config = dict(
    router_score='softmax',
    routed_scale=1.5,
    balance_bias=False,
    vocab_size=2084,
    norm='rmsnorm',
    positions='rope',
    init_std_qkv=0.0423,
    doc_mask=False,
)
Below are experts of layer 2 (counted from 0) of a mixture-of-experts language model. Rows are named router (the router's row for the expert), gate (a neuron's input weights, with its number), up (a neuron's input weights, with its number) and show model dimensions 168-223. Each number is 50 + 12 x the weight over its row's rms, rounded and kept within 0 to 99.
Before each expert's rows: a language model's description of what the expert responds to; "gets" lists some tokens that make up at least twice as much of what it gets as of all text. This comes from a sample of Wikipedia text that the model never trained on. Tokens count by the router's weight.

# expert 24
Commas and semicolons
gets: ";", ",", "),", ")", "\",", ")."
router:40 32 62 60 39 59 49 43 39 37 43 64 62 40 67 29 62 49 68 50 36 34 52 44 54 40 33 63 67 66 37 45 44 64 66 64 50 49 67 55 49 48 39 62 61 29 43 50 32 71 59 58 47 35 68 37
gate0:42 44 60 65 49 56 58 37 40 54 47 52 69 35 79 49 73 67 70 59 40 43 69 42 50 32 47 63 36 79 33 49 48 53 65 79 43 46 55 49 70 45 50 59 58 26 46 56 33 51 68 43 55 35 62 32
up0:26 53 69 35 56 50 30 39 61 42 32 52 34 57 52 61 45 39 50 45 49 56 51 61 47 58 69 29 60 44 61 48 48 78 48 48 38 50 46 36 43 52 24 53 58 32 54 51 53 32 40 44 45 67 41 47
gate1:46 39 68 70 52 43 41 48 38 53 62 52 69 52 72 22 50 56 66 51 44 51 58 40 52 36 38 56 29 56 34 51 48 55 73 66 45 53 40 48 51 50 47 80 65 24 62 72 42 52 65 45 51 30 45 35
up1:45 40 49 48 41 41 58 44 61 58 54 45 60 66 45 41 44 34 52 52 53 64 53 45 63 60 45 44 35 43 38 66 15 90 40 60 34 44 26 39 42 32 32 64 45 33 60 50 77 55 61 34 46 46 32 56
gate2:62 64 44 37 53 31 82 27 41 56 28 48 49 69 54 68 44 54 71 58 55 58 44 71 53 58 58 57 52 56 36 52 53 43 56 47 57 38 68 49 46 37 31 61 56 42 57 57 73 51 42 19 54 54 62 63
up2:71 65 40 47 42 44 49 53 72 56 50 39 61 40 41 69 53 53 61 48 28 47 39 68 61 56 54 53 51 45 40 53 60 31 52 52 55 58 66 39 47 59 33 60 76 38 63 56 50 56 60 26 28 58 48 42
gate3:53 57 53 65 68 30 41 49 31 45 73 59 63 42 59 40 60 63 63 58 61 42 43 38 55 39 43 53 32 56 29 30 54 34 57 60 32 58 41 53 63 62 55 51 57 31 41 58 49 62 79 39 34 35 63 29
up3:39 32 69 38 36 72 47 40 52 43 27 54 47 66 65 49 41 49 51 62 50 50 59 57 38 54 50 32 63 54 58 52 33 77 64 56 49 52 46 58 48 48 27 45 59 54 56 47 32 48 40 57 45 56 36 63
gate4:59 42 50 55 51 44 61 41 49 36 56 42 44 44 46 36 60 43 42 36 40 43 35 55 54 54 56 67 60 54 51 78 52 46 46 41 61 44 61 51 48 65 55 78 52 30 60 46 33 57 61 51 55 44 63 15
up4:58 47 51 51 38 37 59 45 41 30 40 45 57 33 51 51 48 42 51 54 33 39 38 49 58 45 49 64 59 46 40 68 65 57 53 56 54 40 60 56 50 57 58 72 49 41 60 69 27 52 71 51 50 54 55 06
gate5:50 35 43 40 33 26 71 21 63 44 52 41 46 37 50 38 44 46 48 39 41 46 37 17 89 46 52 68 61 47 50 50 48 60 47 46 62 50 59 28 33 52 43 60 55 41 51 52 56 64 40 79 29 45 82 33
up5:50 62 58 55 68 54 28 72 35 69 50 51 41 49 53 52 48 54 46 51 68 58 60 87 11 56 49 37 44 52 56 48 52 48 60 55 38 42 46 60 54 51 52 46 49 68 43 54 58 40 56 29 65 62 20 59
gate6:29 37 57 64 54 57 45 37 34 49 53 42 55 37 75 59 69 61 73 55 46 20 62 48 47 37 39 43 55 54 52 54 40 60 70 68 40 66 44 57 50 53 37 62 62 42 46 39 38 54 56 54 39 46 51 51
up6:55 65 50 56 27 57 69 58 63 72 49 47 51 67 42 41 45 47 39 63 55 46 45 61 32 60 53 60 54 55 55 48 48 49 47 42 62 66 34 46 62 69 65 52 46 55 30 66 31 77 55 51 69 55 58 62
gate7:45 34 54 44 46 34 47 41 21 42 19 48 55 32 61 51 58 63 73 56 46 52 49 50 53 26 51 61 56 61 55 38 45 49 62 71 47 49 46 51 61 52 55 86 83 37 51 57 44 47 64 48 35 40 72 33
up7:53 63 51 61 26 81 57 43 59 70 58 55 54 49 52 54 62 48 61 43 68 33 60 64 35 65 53 34 47 50 56 41 52 49 51 55 39 34 77 42 64 40 46 30 49 45 36 34 49 49 40 44 57 52 30 62
gate8:42 37 50 60 32 62 48 42 38 61 59 43 73 43 71 53 60 56 68 58 40 51 53 56 62 54 46 49 40 72 32 47 17 25 57 63 43 49 39 45 50 46 58 65 60 32 65 35 62 46 61 41 44 47 54 43
up8:38 42 37 47 58 25 65 22 47 52 45 40 56 51 56 47 48 43 41 42 39 42 52 23 35 50 63 28 76 36 66 39 25 66 58 49 51 46 47 53 59 36 64 46 49 52 54 47 34 59 54 67 41 41 50 59

# expert 61
Lowercase word-start consonants
gets: " t", " st", " sp", " cl", " ch", " cont"
router:33 36 58 66 44 62 54 42 43 40 37 64 61 37 66 32 58 64 67 49 39 35 52 48 59 39 43 65 65 65 39 35 43 65 64 67 35 46 69 55 52 52 41 62 69 36 58 42 36 66 65 55 42 32 62 41
gate0:36 32 61 57 55 42 59 42 46 60 41 61 65 37 76 46 70 48 69 58 26 50 56 33 57 27 44 58 63 71 43 55 39 35 68 64 34 48 53 56 60 72 51 56 85 36 48 62 36 72 53 46 43 54 59 36
up0:67 72 28 82 55 45 06 47 52 50 57 49 41 36 65 69 47 46 73 37 41 39 62 53 40 41 60 51 42 52 63 58 52 57 58 31 46 68 57 42 41 42 16 50 50 44 47 63 58 56 53 61 34 39 63 52
gate1:46 59 58 59 60 71 65 43 51 42 62 40 68 50 54 55 61 41 52 62 41 18 56 31 51 44 40 42 46 59 42 49 40 38 57 55 49 44 68 41 54 31 47 77 41 51 45 58 53 48 50 41 67 49 80 45
up1:38 41 57 60 41 32 62 50 55 41 60 90 48 56 58 29 49 54 49 53 53 53 49 68 71 38 64 77 60 43 43 49 48 67 58 61 46 69 36 46 31 71 51 47 51 34 49 42 59 56 62 31 32 56 32 72
gate2:38 43 61 62 46 55 47 36 33 48 42 55 71 40 77 36 66 50 71 54 45 37 48 51 64 32 45 53 57 64 31 39 43 49 70 62 56 69 55 62 52 44 27 60 67 31 42 50 24 68 66 45 67 44 51 46
up2:44 56 51 44 40 44 46 49 40 43 29 44 56 54 50 37 58 37 56 53 62 42 27 35 76 50 48 71 46 42 18 65 31 56 44 42 54 58 63 54 52 32 48 47 27 54 53 63 40 60 58 31 56 41 41 44
gate3:51 63 40 59 58 64 60 49 43 58 36 53 55 14 54 38 44 81 54 47 53 51 54 51 38 34 43 34 53 56 55 63 51 49 66 62 54 68 50 47 69 65 45 38 65 47 49 54 65 41 56 30 72 53 40 45
up3:48 62 50 51 63 50 64 55 59 57 28 50 42 59 38 57 43 55 51 28 65 58 63 50 29 43 41 48 58 47 56 52 57 52 54 51 66 56 52 39 38 53 29 44 40 49 56 58 63 35 53 21 51 49 29 73
gate4:31 37 44 62 54 49 35 36 44 47 54 62 53 33 67 51 64 50 61 45 51 20 48 47 58 35 41 54 74 64 50 49 34 51 75 66 46 55 64 56 41 46 37 56 60 48 39 35 27 55 52 46 47 51 38 53
up4:53 71 55 38 39 28 56 46 38 84 45 54 49 56 44 64 45 53 49 43 30 50 52 40 52 75 42 67 44 49 32 26 21 50 41 47 45 56 63 39 42 47 46 43 33 48 55 47 41 51 56 56 49 50 50 58
gate5:35 34 73 61 28 61 46 37 41 60 40 64 63 25 68 45 70 69 59 62 39 36 49 52 56 35 32 56 57 54 41 45 63 49 65 63 43 54 45 55 46 59 41 78 74 37 42 57 34 59 65 37 54 60 49 58
up5:53 46 44 34 51 44 76 71 52 35 55 40 30 62 33 45 42 54 28 48 49 70 44 35 68 58 27 45 34 31 66 45 43 43 38 42 55 41 33 53 75 60 77 47 44 62 58 44 61 40 62 65 61 42 50 44
gate6:39 40 57 57 58 53 38 43 43 53 56 74 59 52 57 34 68 47 50 71 46 46 57 39 43 52 51 48 52 59 40 63 48 46 57 60 55 31 35 53 43 43 36 64 61 42 30 46 45 47 47 39 69 47 41 65
up6:24 59 41 63 47 60 60 51 51 65 47 51 59 55 50 58 55 45 79 28 41 48 50 51 55 50 36 44 56 76 52 49 36 78 52 62 54 48 49 58 51 41 27 56 39 33 43 59 45 52 63 53 49 51 30 42
gate7:35 41 58 54 46 46 46 37 40 50 47 48 71 43 83 33 68 54 64 50 39 34 60 41 52 48 43 57 58 66 35 44 44 50 68 77 39 63 57 46 62 54 29 63 60 34 46 50 35 66 56 42 51 48 51 37
up7:53 53 55 47 65 53 54 64 55 54 47 43 65 50 53 45 57 23 36 45 54 41 41 22 67 53 46 45 57 45 36 46 74 60 56 65 52 65 63 47 55 58 30 37 62 57 38 54 57 70 49 66 44 38 46 50
gate8:42 45 55 65 60 48 30 52 31 43 35 68 61 40 60 51 55 54 51 55 45 42 71 39 59 30 65 49 66 75 44 44 63 45 64 42 47 24 45 43 57 51 43 48 76 58 44 70 56 58 47 63 46 33 43 46
up8:53 53 43 44 58 70 45 60 42 49 56 52 61 52 42 72 49 45 41 45 53 40 89 54 66 41 45 39 51 38 43 53 77 33 44 32 72 18 36 42 67 43 46 43 62 63 58 67 69 43 34 55 56 45 40 46

# expert 35
Capital initial letters
gets: " D", " L", " p", " n", "ass", " Bl"
router:43 40 56 58 48 64 54 36 46 44 52 60 65 46 72 45 70 58 70 48 29 34 48 44 50 36 31 66 61 76 33 29 41 72 72 68 36 54 57 55 49 44 39 67 73 39 43 51 24 75 64 47 62 41 60 43
gate0:50 44 49 46 38 58 64 32 29 54 59 64 42 44 53 60 56 71 68 58 57 26 76 38 52 32 45 47 48 30 65 71 44 57 47 56 58 47 29 48 56 54 51 74 50 49 64 68 55 44 53 43 28 55 48 53
up0:45 57 49 44 42 34 47 65 74 56 47 53 39 44 47 46 61 38 40 43 40 61 51 49 58 58 41 51 54 66 35 37 53 26 50 45 49 59 76 42 49 51 52 51 45 51 14 40 72 58 49 59 68 51 52 37
gate1:37 40 60 50 46 61 42 59 42 49 47 69 49 51 69 34 59 50 61 57 44 42 51 42 43 41 59 50 66 65 53 42 35 45 75 67 46 50 63 46 55 54 48 45 60 41 47 48 22 38 60 50 45 44 60 27
up1:43 47 33 53 50 64 28 52 49 43 54 57 48 72 63 21 44 67 67 51 56 52 78 61 40 62 65 43 46 51 52 37 25 37 44 53 50 45 49 63 67 54 27 45 48 52 70 40 29 47 46 41 48 42 43 62
gate2:47 31 73 65 51 46 28 32 30 46 47 72 63 56 88 41 60 60 63 53 37 36 53 51 63 43 59 46 59 55 38 54 60 51 67 52 64 58 54 44 56 59 48 70 54 30 50 57 30 53 60 45 51 40 45 31
up2:52 55 39 51 52 51 69 40 53 37 36 47 44 66 32 55 45 55 42 61 53 49 44 41 63 71 22 62 70 30 50 59 59 62 64 48 65 59 53 47 34 63 62 53 42 49 41 62 50 64 53 30 46 47 42 41
gate3:53 44 55 66 45 54 38 45 51 56 41 82 65 24 56 65 49 73 54 72 30 57 61 24 48 22 63 57 60 45 69 48 33 64 48 46 61 51 51 48 45 45 38 71 51 50 67 53 30 31 54 53 36 53 45 42
up3:36 49 52 40 49 51 62 60 51 40 47 30 32 72 50 34 59 21 48 35 61 48 29 74 42 78 38 45 45 44 25 68 61 30 48 81 56 56 52 65 64 65 71 35 56 45 45 54 73 49 52 52 65 41 57 49
gate4:29 41 70 59 33 58 34 38 28 56 31 68 72 55 64 33 64 50 58 46 20 40 66 36 57 39 44 50 47 57 50 42 46 60 60 59 48 40 57 38 34 47 35 55 40 32 56 52 32 49 61 71 48 36 44 37
up4:57 45 72 45 63 21 36 50 56 53 21 62 53 50 57 49 31 45 47 47 47 66 47 43 60 45 76 50 44 51 63 45 47 32 59 53 66 72 54 45 34 50 40 72 47 44 75 54 56 44 42 61 60 51 63 48
gate5:60 52 49 51 58 65 66 71 55 41 53 62 76 63 48 61 65 43 58 46 57 19 59 49 51 54 52 60 73 76 50 50 42 33 68 53 25 57 59 46 63 44 57 44 59 23 48 65 57 78 20 40 54 49 58 52
up5:42 54 43 56 43 34 36 51 46 53 52 46 37 34 52 38 39 61 46 45 54 71 45 56 42 43 40 51 24 33 50 48 54 78 52 44 65 39 52 51 35 41 47 36 44 57 53 27 31 31 59 66 46 45 44 46
gate6:44 43 65 60 44 49 44 37 45 51 47 53 68 58 60 36 64 54 88 37 43 40 52 53 50 36 47 61 58 70 26 69 35 48 68 73 41 25 78 50 45 60 44 46 45 19 44 46 47 49 53 66 45 33 63 33
up6:40 46 43 51 38 41 63 30 60 51 69 54 61 71 44 56 72 61 79 56 73 27 59 47 44 57 46 77 58 56 42 48 51 48 48 71 61 44 72 61 71 47 55 55 44 51 49 46 55 30 39 45 68 44 58 56
gate7:52 45 55 47 60 92 45 52 50 43 81 39 39 52 48 35 50 43 39 80 55 76 21 63 45 58 56 34 45 49 68 58 61 49 44 49 53 49 42 49 56 44 54 41 55 55 47 36 54 49 60 42 33 63 67 56
up7:36 36 63 36 44 54 55 33 44 66 28 59 64 57 57 48 49 30 50 27 35 56 49 53 40 41 46 60 73 61 33 56 36 62 54 55 76 39 53 32 41 40 45 29 62 44 46 78 50 49 43 73 55 33 50 37
gate8:49 27 61 62 45 38 47 46 39 54 29 60 57 44 71 47 68 36 58 66 36 48 44 41 78 45 62 48 60 56 42 64 51 61 71 51 58 41 50 52 41 49 57 61 57 27 51 53 34 54 47 53 55 32 48 30
up8:47 45 51 42 57 39 50 50 37 27 78 55 45 49 63 43 59 56 63 33 60 62 55 21 46 35 47 65 47 73 73 26 43 45 64 51 47 42 53 33 51 73 40 53 47 45 65 41 60 45 58 38 31 37 45 33

# expert 17
Prepositions and given names
gets: " with", " John", " where", " through", " by", "ike"
router:40 31 67 63 49 51 53 48 43 51 47 55 70 41 73 37 71 58 79 39 29 30 54 52 63 34 37 51 68 67 40 38 45 63 67 65 32 50 63 53 57 55 43 63 66 32 59 57 29 67 56 60 47 35 72 42
gate0:50 54 46 66 44 57 30 61 50 47 47 34 73 22 63 48 79 63 64 47 32 46 45 53 43 20 31 52 45 70 45 49 71 34 70 48 49 62 59 51 60 40 40 58 50 41 28 51 49 56 55 54 49 39 57 36
up0:53 71 39 67 31 47 17 53 40 42 31 53 62 44 60 44 70 47 51 51 40 53 30 51 45 30 05 62 61 59 44 57 66 59 67 58 63 43 38 66 55 37 32 46 44 44 39 45 48 74 72 60 51 39 49 39
gate1:69 43 71 41 64 55 47 54 48 47 61 62 43 34 59 35 68 44 61 53 64 45 53 46 46 43 57 57 48 49 43 49 58 51 63 48 31 29 46 61 52 49 54 42 55 41 59 42 21 66 78 66 50 62 29 51
up1:29 44 36 61 37 68 48 45 48 53 44 50 63 64 58 46 49 67 27 45 44 50 51 43 64 51 45 28 62 55 50 60 56 49 55 47 68 69 50 36 50 57 40 71 50 37 28 51 60 42 31 29 50 44 71 42
gate2:44 48 55 57 55 50 45 56 58 28 48 50 56 39 64 43 44 46 39 74 59 47 60 56 59 48 55 57 66 59 49 57 45 52 45 49 68 48 35 69 39 66 42 45 52 36 48 43 42 62 39 55 25 33 35 40
up2:34 30 53 62 57 67 53 31 36 83 56 65 48 30 53 51 43 25 50 63 41 47 77 44 48 38 48 31 43 44 35 54 44 73 59 68 42 51 54 48 57 37 40 62 56 47 39 63 31 52 65 44 56 45 51 64
gate3:42 54 50 62 35 68 36 42 29 49 58 58 59 39 65 39 52 75 64 65 49 39 64 32 42 44 34 48 58 74 41 40 31 51 64 67 47 59 49 38 40 55 41 54 57 26 41 45 41 39 49 48 42 39 40 50
up3:42 39 33 58 47 64 35 57 30 40 60 47 40 38 55 52 58 52 60 53 51 54 48 38 31 63 46 63 31 56 41 51 40 62 46 67 27 56 51 27 52 37 63 44 61 44 52 64 66 46 54 39 54 32 48 40
gate4:42 46 60 60 36 67 42 44 59 38 55 66 58 53 68 45 68 54 38 45 37 43 57 56 61 39 27 53 77 63 40 53 41 49 63 54 25 41 69 41 47 52 58 44 73 36 36 56 42 53 54 51 34 46 54 40
up4:58 49 51 33 48 48 36 56 57 33 53 54 37 59 41 41 58 52 39 48 67 64 47 70 69 50 69 66 57 46 52 27 39 52 58 37 49 36 64 44 43 56 55 35 38 39 51 36 56 45 58 54 38 56 52 53
gate5:38 29 52 43 56 34 42 57 55 61 59 48 49 39 44 46 67 56 61 42 72 48 71 53 62 42 39 40 46 63 43 54 39 37 37 51 35 51 47 38 54 47 56 49 44 49 52 28 33 63 35 55 45 57 50 50
up5:29 28 51 37 56 52 44 49 52 57 67 58 43 46 53 30 54 47 46 42 68 51 65 50 58 45 42 52 56 61 50 66 20 48 35 61 34 52 51 50 48 36 44 25 47 48 53 46 47 66 41 47 52 45 47 54
gate6:15 66 31 49 51 53 47 63 52 43 46 59 54 56 71 28 63 66 77 57 63 44 55 48 47 31 21 62 69 72 52 40 42 57 66 50 40 39 42 61 39 46 55 62 62 46 26 57 45 76 68 52 39 37 54 48
up6:64 50 59 65 50 52 37 57 37 27 59 42 46 14 58 85 44 54 37 64 26 63 65 53 51 42 46 47 60 48 42 55 44 52 35 57 38 74 61 34 53 61 28 44 40 36 61 56 65 50 48 47 56 64 56 50
gate7:43 56 45 47 33 37 43 64 38 35 36 45 57 52 58 58 51 53 48 40 53 26 48 50 37 34 67 59 48 60 37 33 65 47 55 44 43 56 48 60 38 63 43 48 48 55 70 63 41 45 49 28 47 48 57 39
up7:57 32 52 62 52 50 57 47 63 54 77 50 63 56 43 41 51 47 48 39 64 50 49 13 49 28 46 45 58 51 32 51 57 45 50 59 45 63 36 23 61 46 57 60 63 33 47 43 57 65 49 68 56 50 34 43
gate8:61 62 51 55 33 53 23 61 39 70 60 51 46 27 61 46 50 61 68 63 48 50 66 43 42 55 53 48 48 68 39 61 43 48 65 61 52 64 60 67 51 56 58 67 78 17 59 55 49 51 70 40 46 29 38 24
up8:62 56 57 50 52 44 40 58 54 76 62 33 36 36 34 52 52 55 66 48 53 78 52 63 57 52 58 51 41 51 47 71 50 47 36 42 39 61 50 60 69 51 57 40 45 28 56 61 62 44 53 60 39 60 41 31

# expert 26
Word-initial A/l letters
gets: " A", " l", " an", " An", " It", " Le"
router:35 38 69 59 40 69 41 52 40 51 56 56 70 44 71 26 57 56 84 42 40 24 54 46 57 43 52 64 73 64 39 37 58 72 80 81 54 50 53 62 44 52 42 62 60 30 50 49 39 61 56 51 47 36 68 43
gate0:34 33 69 39 42 52 63 47 52 36 49 50 43 35 46 37 53 41 43 49 39 58 50 44 53 60 42 67 65 54 18 43 59 62 38 67 33 55 38 50 42 53 51 43 45 56 51 62 41 62 55 38 41 51 56 36
up0:47 33 65 33 79 63 65 50 56 34 54 51 39 40 44 25 43 41 33 42 63 59 40 54 57 62 49 68 65 40 31 47 65 68 37 49 47 69 27 54 48 42 66 44 37 69 53 41 61 57 63 37 53 64 59 55
gate1:44 55 38 51 27 49 63 34 54 45 52 43 48 57 48 37 64 46 69 68 49 57 34 25 55 52 53 51 45 67 35 60 70 42 48 55 36 54 43 49 32 77 60 58 48 60 61 33 34 79 56 37 49 69 33 37
up1:52 59 38 40 18 45 60 33 57 52 51 34 41 61 44 50 56 43 70 72 50 61 33 33 55 58 48 48 60 59 54 68 48 33 43 46 36 50 35 55 27 72 68 61 44 51 52 41 41 69 52 38 51 66 33 40
gate2:51 36 62 63 48 44 39 37 38 47 33 60 62 44 66 69 67 52 65 68 35 40 59 46 57 39 46 29 54 73 32 61 29 41 58 55 35 41 73 35 58 57 28 62 58 38 43 62 32 63 61 58 34 43 53 27
up2:43 53 59 57 58 53 47 64 46 64 38 31 51 70 41 61 44 37 53 41 62 57 49 42 47 68 57 49 54 40 49 25 73 61 54 53 60 54 23 43 62 42 41 40 44 55 59 40 56 26 43 63 37 42 43 55
gate3:43 45 52 76 54 47 44 53 23 53 48 66 62 45 67 63 67 67 59 48 31 40 66 49 45 44 30 52 49 75 40 61 39 51 64 62 44 36 71 32 48 52 46 66 60 40 54 66 40 60 52 56 44 39 42 33
up3:30 30 64 42 39 34 55 31 43 15 59 43 65 42 41 53 68 75 43 82 57 51 34 39 30 80 50 40 40 39 47 57 44 22 62 44 57 35 49 71 55 50 59 59 54 62 56 56 50 55 47 75 66 43 31 58
gate4:56 37 68 63 42 69 06 37 38 55 46 55 55 26 62 56 62 60 54 55 42 55 61 52 44 37 33 43 54 66 35 50 27 58 57 51 53 47 55 43 60 56 45 61 62 48 42 48 42 79 41 67 50 48 48 43
up4:66 33 63 55 42 57 28 34 58 53 41 50 41 18 52 49 64 52 58 53 45 68 45 60 43 52 51 40 42 47 42 55 43 72 53 36 63 48 49 39 50 43 56 62 51 58 76 55 57 69 46 56 39 42 42 47
gate5:54 56 66 47 37 46 55 28 48 47 30 80 54 60 52 51 69 64 45 60 43 65 56 11 30 35 42 42 52 61 40 51 45 30 51 56 59 43 48 45 42 59 42 76 53 50 59 65 52 66 67 53 53 48 40 51
up5:48 69 59 37 66 62 70 29 63 46 53 49 39 77 35 46 51 34 33 59 67 58 36 53 25 52 58 56 45 40 65 47 53 39 24 43 50 52 37 65 25 54 58 51 30 52 55 47 75 61 51 33 67 64 47 69
gate6:46 40 61 68 45 32 44 32 43 43 51 48 53 49 62 58 53 49 59 50 38 45 58 33 56 26 43 38 53 61 37 53 48 36 52 58 51 41 73 56 53 66 38 66 66 26 27 65 51 37 51 65 59 30 52 45
up6:30 43 40 40 57 51 47 47 46 51 46 53 34 40 40 36 53 54 44 67 39 59 30 55 39 47 66 40 58 29 55 52 57 39 79 48 41 38 41 58 51 39 50 46 49 81 77 34 58 57 53 43 55 50 60 51
gate7:58 60 42 49 34 50 50 67 24 65 58 48 37 65 53 60 45 54 52 43 61 39 47 46 54 33 41 64 46 49 69 50 61 40 71 49 45 63 59 45 39 37 58 54 47 49 58 68 31 69 52 76 42 65 52 52
up7:54 61 37 50 34 57 53 70 22 71 57 44 44 57 42 54 49 56 49 43 63 40 44 47 50 42 41 64 38 41 65 53 55 42 78 41 53 60 48 52 38 32 55 51 48 58 55 82 38 62 52 80 36 63 54 57
gate8:56 52 32 67 38 32 51 39 52 58 31 45 63 33 60 63 40 69 77 59 35 19 50 33 65 51 58 52 54 51 44 57 47 49 48 61 39 33 59 50 57 57 49 53 56 51 64 39 57 67 47 73 50 15 36 32
up8:61 40 65 41 62 51 47 51 50 49 79 52 47 59 42 55 65 33 31 59 57 74 51 59 27 51 45 44 44 60 46 46 52 43 51 39 60 54 43 56 40 36 45 56 47 48 53 57 40 38 54 41 53 82 59 53

# expert 37
Commas after words
gets: ",", "s,", "e,", "a,", "y,", "es,"
router:30 50 50 58 39 62 53 38 43 38 42 53 60 52 62 46 61 63 79 51 24 27 56 42 55 48 48 54 59 60 38 37 42 65 57 54 40 46 54 54 47 45 38 60 69 30 56 49 26 50 54 48 52 45 68 29
gate0:35 29 51 63 40 50 58 59 36 59 63 45 79 46 75 38 59 54 66 53 50 52 66 48 51 48 37 33 58 63 46 38 31 33 74 45 39 49 61 58 60 72 36 66 63 26 38 54 44 58 52 43 36 40 34 38
up0:60 51 54 42 46 48 24 28 63 56 43 46 37 41 43 42 36 36 65 43 67 41 67 51 47 47 68 62 71 35 41 58 74 65 42 68 69 50 48 44 51 47 67 42 48 62 45 59 67 57 49 72 57 70 45 74
gate1:52 56 44 61 38 44 82 54 52 50 57 39 47 63 48 51 64 73 49 40 53 36 50 50 48 50 49 38 46 42 44 57 56 26 44 48 66 58 75 51 38 73 71 68 38 59 61 48 57 40 37 43 61 39 64 25
up1:58 44 61 52 86 71 51 36 55 59 48 66 61 52 50 33 53 40 48 74 46 47 57 50 49 47 41 30 69 62 60 38 20 69 53 48 46 38 40 55 54 62 28 27 50 38 33 53 45 58 45 56 35 52 37 56
gate2:53 53 57 44 72 49 44 70 52 42 47 61 41 46 55 55 40 33 37 26 48 72 57 35 66 48 51 40 68 40 56 36 12 62 51 54 72 49 30 37 44 47 37 25 38 53 47 43 34 43 49 74 37 53 60 61
up2:34 43 54 60 40 37 41 48 41 52 56 60 63 52 52 39 71 72 60 61 52 22 47 55 39 45 35 61 43 58 36 72 80 34 52 57 38 59 64 71 59 58 77 72 56 51 45 58 51 56 57 28 52 36 49 45
gate3:49 36 55 57 62 65 61 56 55 46 59 46 49 44 54 34 43 30 64 31 66 66 48 44 26 61 49 24 45 39 31 62 56 54 54 56 62 44 37 20 34 53 52 50 41 37 55 68 41 49 41 74 54 50 34 54
up3:55 49 48 59 55 49 37 46 56 40 43 58 59 44 53 49 56 82 50 88 54 80 53 35 57 51 53 29 71 53 49 21 42 48 56 45 32 45 44 67 49 49 50 38 44 71 57 58 48 42 49 38 35 47 29 37
gate4:45 48 50 63 65 51 74 40 42 43 56 55 40 47 51 49 60 52 60 59 59 41 41 27 34 41 38 55 73 46 45 73 58 40 45 56 58 54 31 73 67 43 69 49 45 50 56 57 57 39 58 58 55 48 38 01
up4:40 55 48 70 68 50 88 40 48 47 48 53 50 59 54 59 58 61 62 59 61 33 40 44 31 41 41 55 74 41 43 65 63 28 47 51 69 49 49 80 65 58 66 56 47 48 56 64 46 42 65 34 55 53 30 00
gate5:66 59 56 43 65 65 38 60 60 70 73 47 52 55 56 61 55 57 36 42 56 52 51 77 51 47 53 41 45 50 35 63 66 59 57 58 15 73 55 50 63 41 27 48 74 49 35 46 50 49 45 37 55 43 47 47
up5:28 35 53 53 31 32 56 45 40 41 43 64 57 39 59 32 62 56 64 61 61 58 53 39 53 41 43 65 78 63 46 45 49 34 60 56 66 62 46 61 49 59 82 61 36 47 44 53 44 64 62 56 37 48 31 52
gate6:41 44 45 33 56 49 67 62 47 50 45 66 59 46 57 40 45 43 47 52 56 71 56 64 62 40 56 27 69 56 42 14 35 67 47 47 37 61 34 37 32 55 14 42 57 60 35 41 58 57 46 55 36 49 40 50
up6:49 60 29 38 51 72 78 54 63 40 34 39 49 68 41 57 39 44 36 44 38 60 52 69 60 61 65 39 43 43 62 19 36 64 39 40 40 56 32 41 37 44 15 31 54 62 64 27 55 33 33 42 57 63 46 62
gate7:42 38 56 63 56 47 62 66 36 49 59 66 66 47 60 51 75 64 62 64 66 52 57 59 54 48 38 42 49 72 52 39 43 47 76 58 36 36 66 50 66 61 47 67 71 38 55 46 30 51 55 36 31 39 36 49
up7:46 33 42 48 45 74 44 59 46 53 55 45 65 54 64 51 50 65 44 66 25 80 51 64 71 62 42 29 45 64 55 27 22 55 67 34 52 36 46 67 65 66 13 61 60 44 66 44 41 51 40 47 38 54 42 36
gate8:52 48 52 51 29 66 06 48 62 40 53 51 54 43 54 59 42 61 57 47 54 63 57 73 25 46 52 52 40 59 58 36 71 36 51 58 86 38 43 53 73 48 29 49 73 60 67 49 50 51 50 74 57 47 79 46
up8:57 49 53 42 28 59 35 39 65 44 69 35 43 47 44 59 61 78 65 58 57 57 45 60 40 45 60 61 17 51 59 65 44 44 40 47 66 27 48 57 52 38 41 39 73 54 59 31 57 47 42 67 51 56 95 42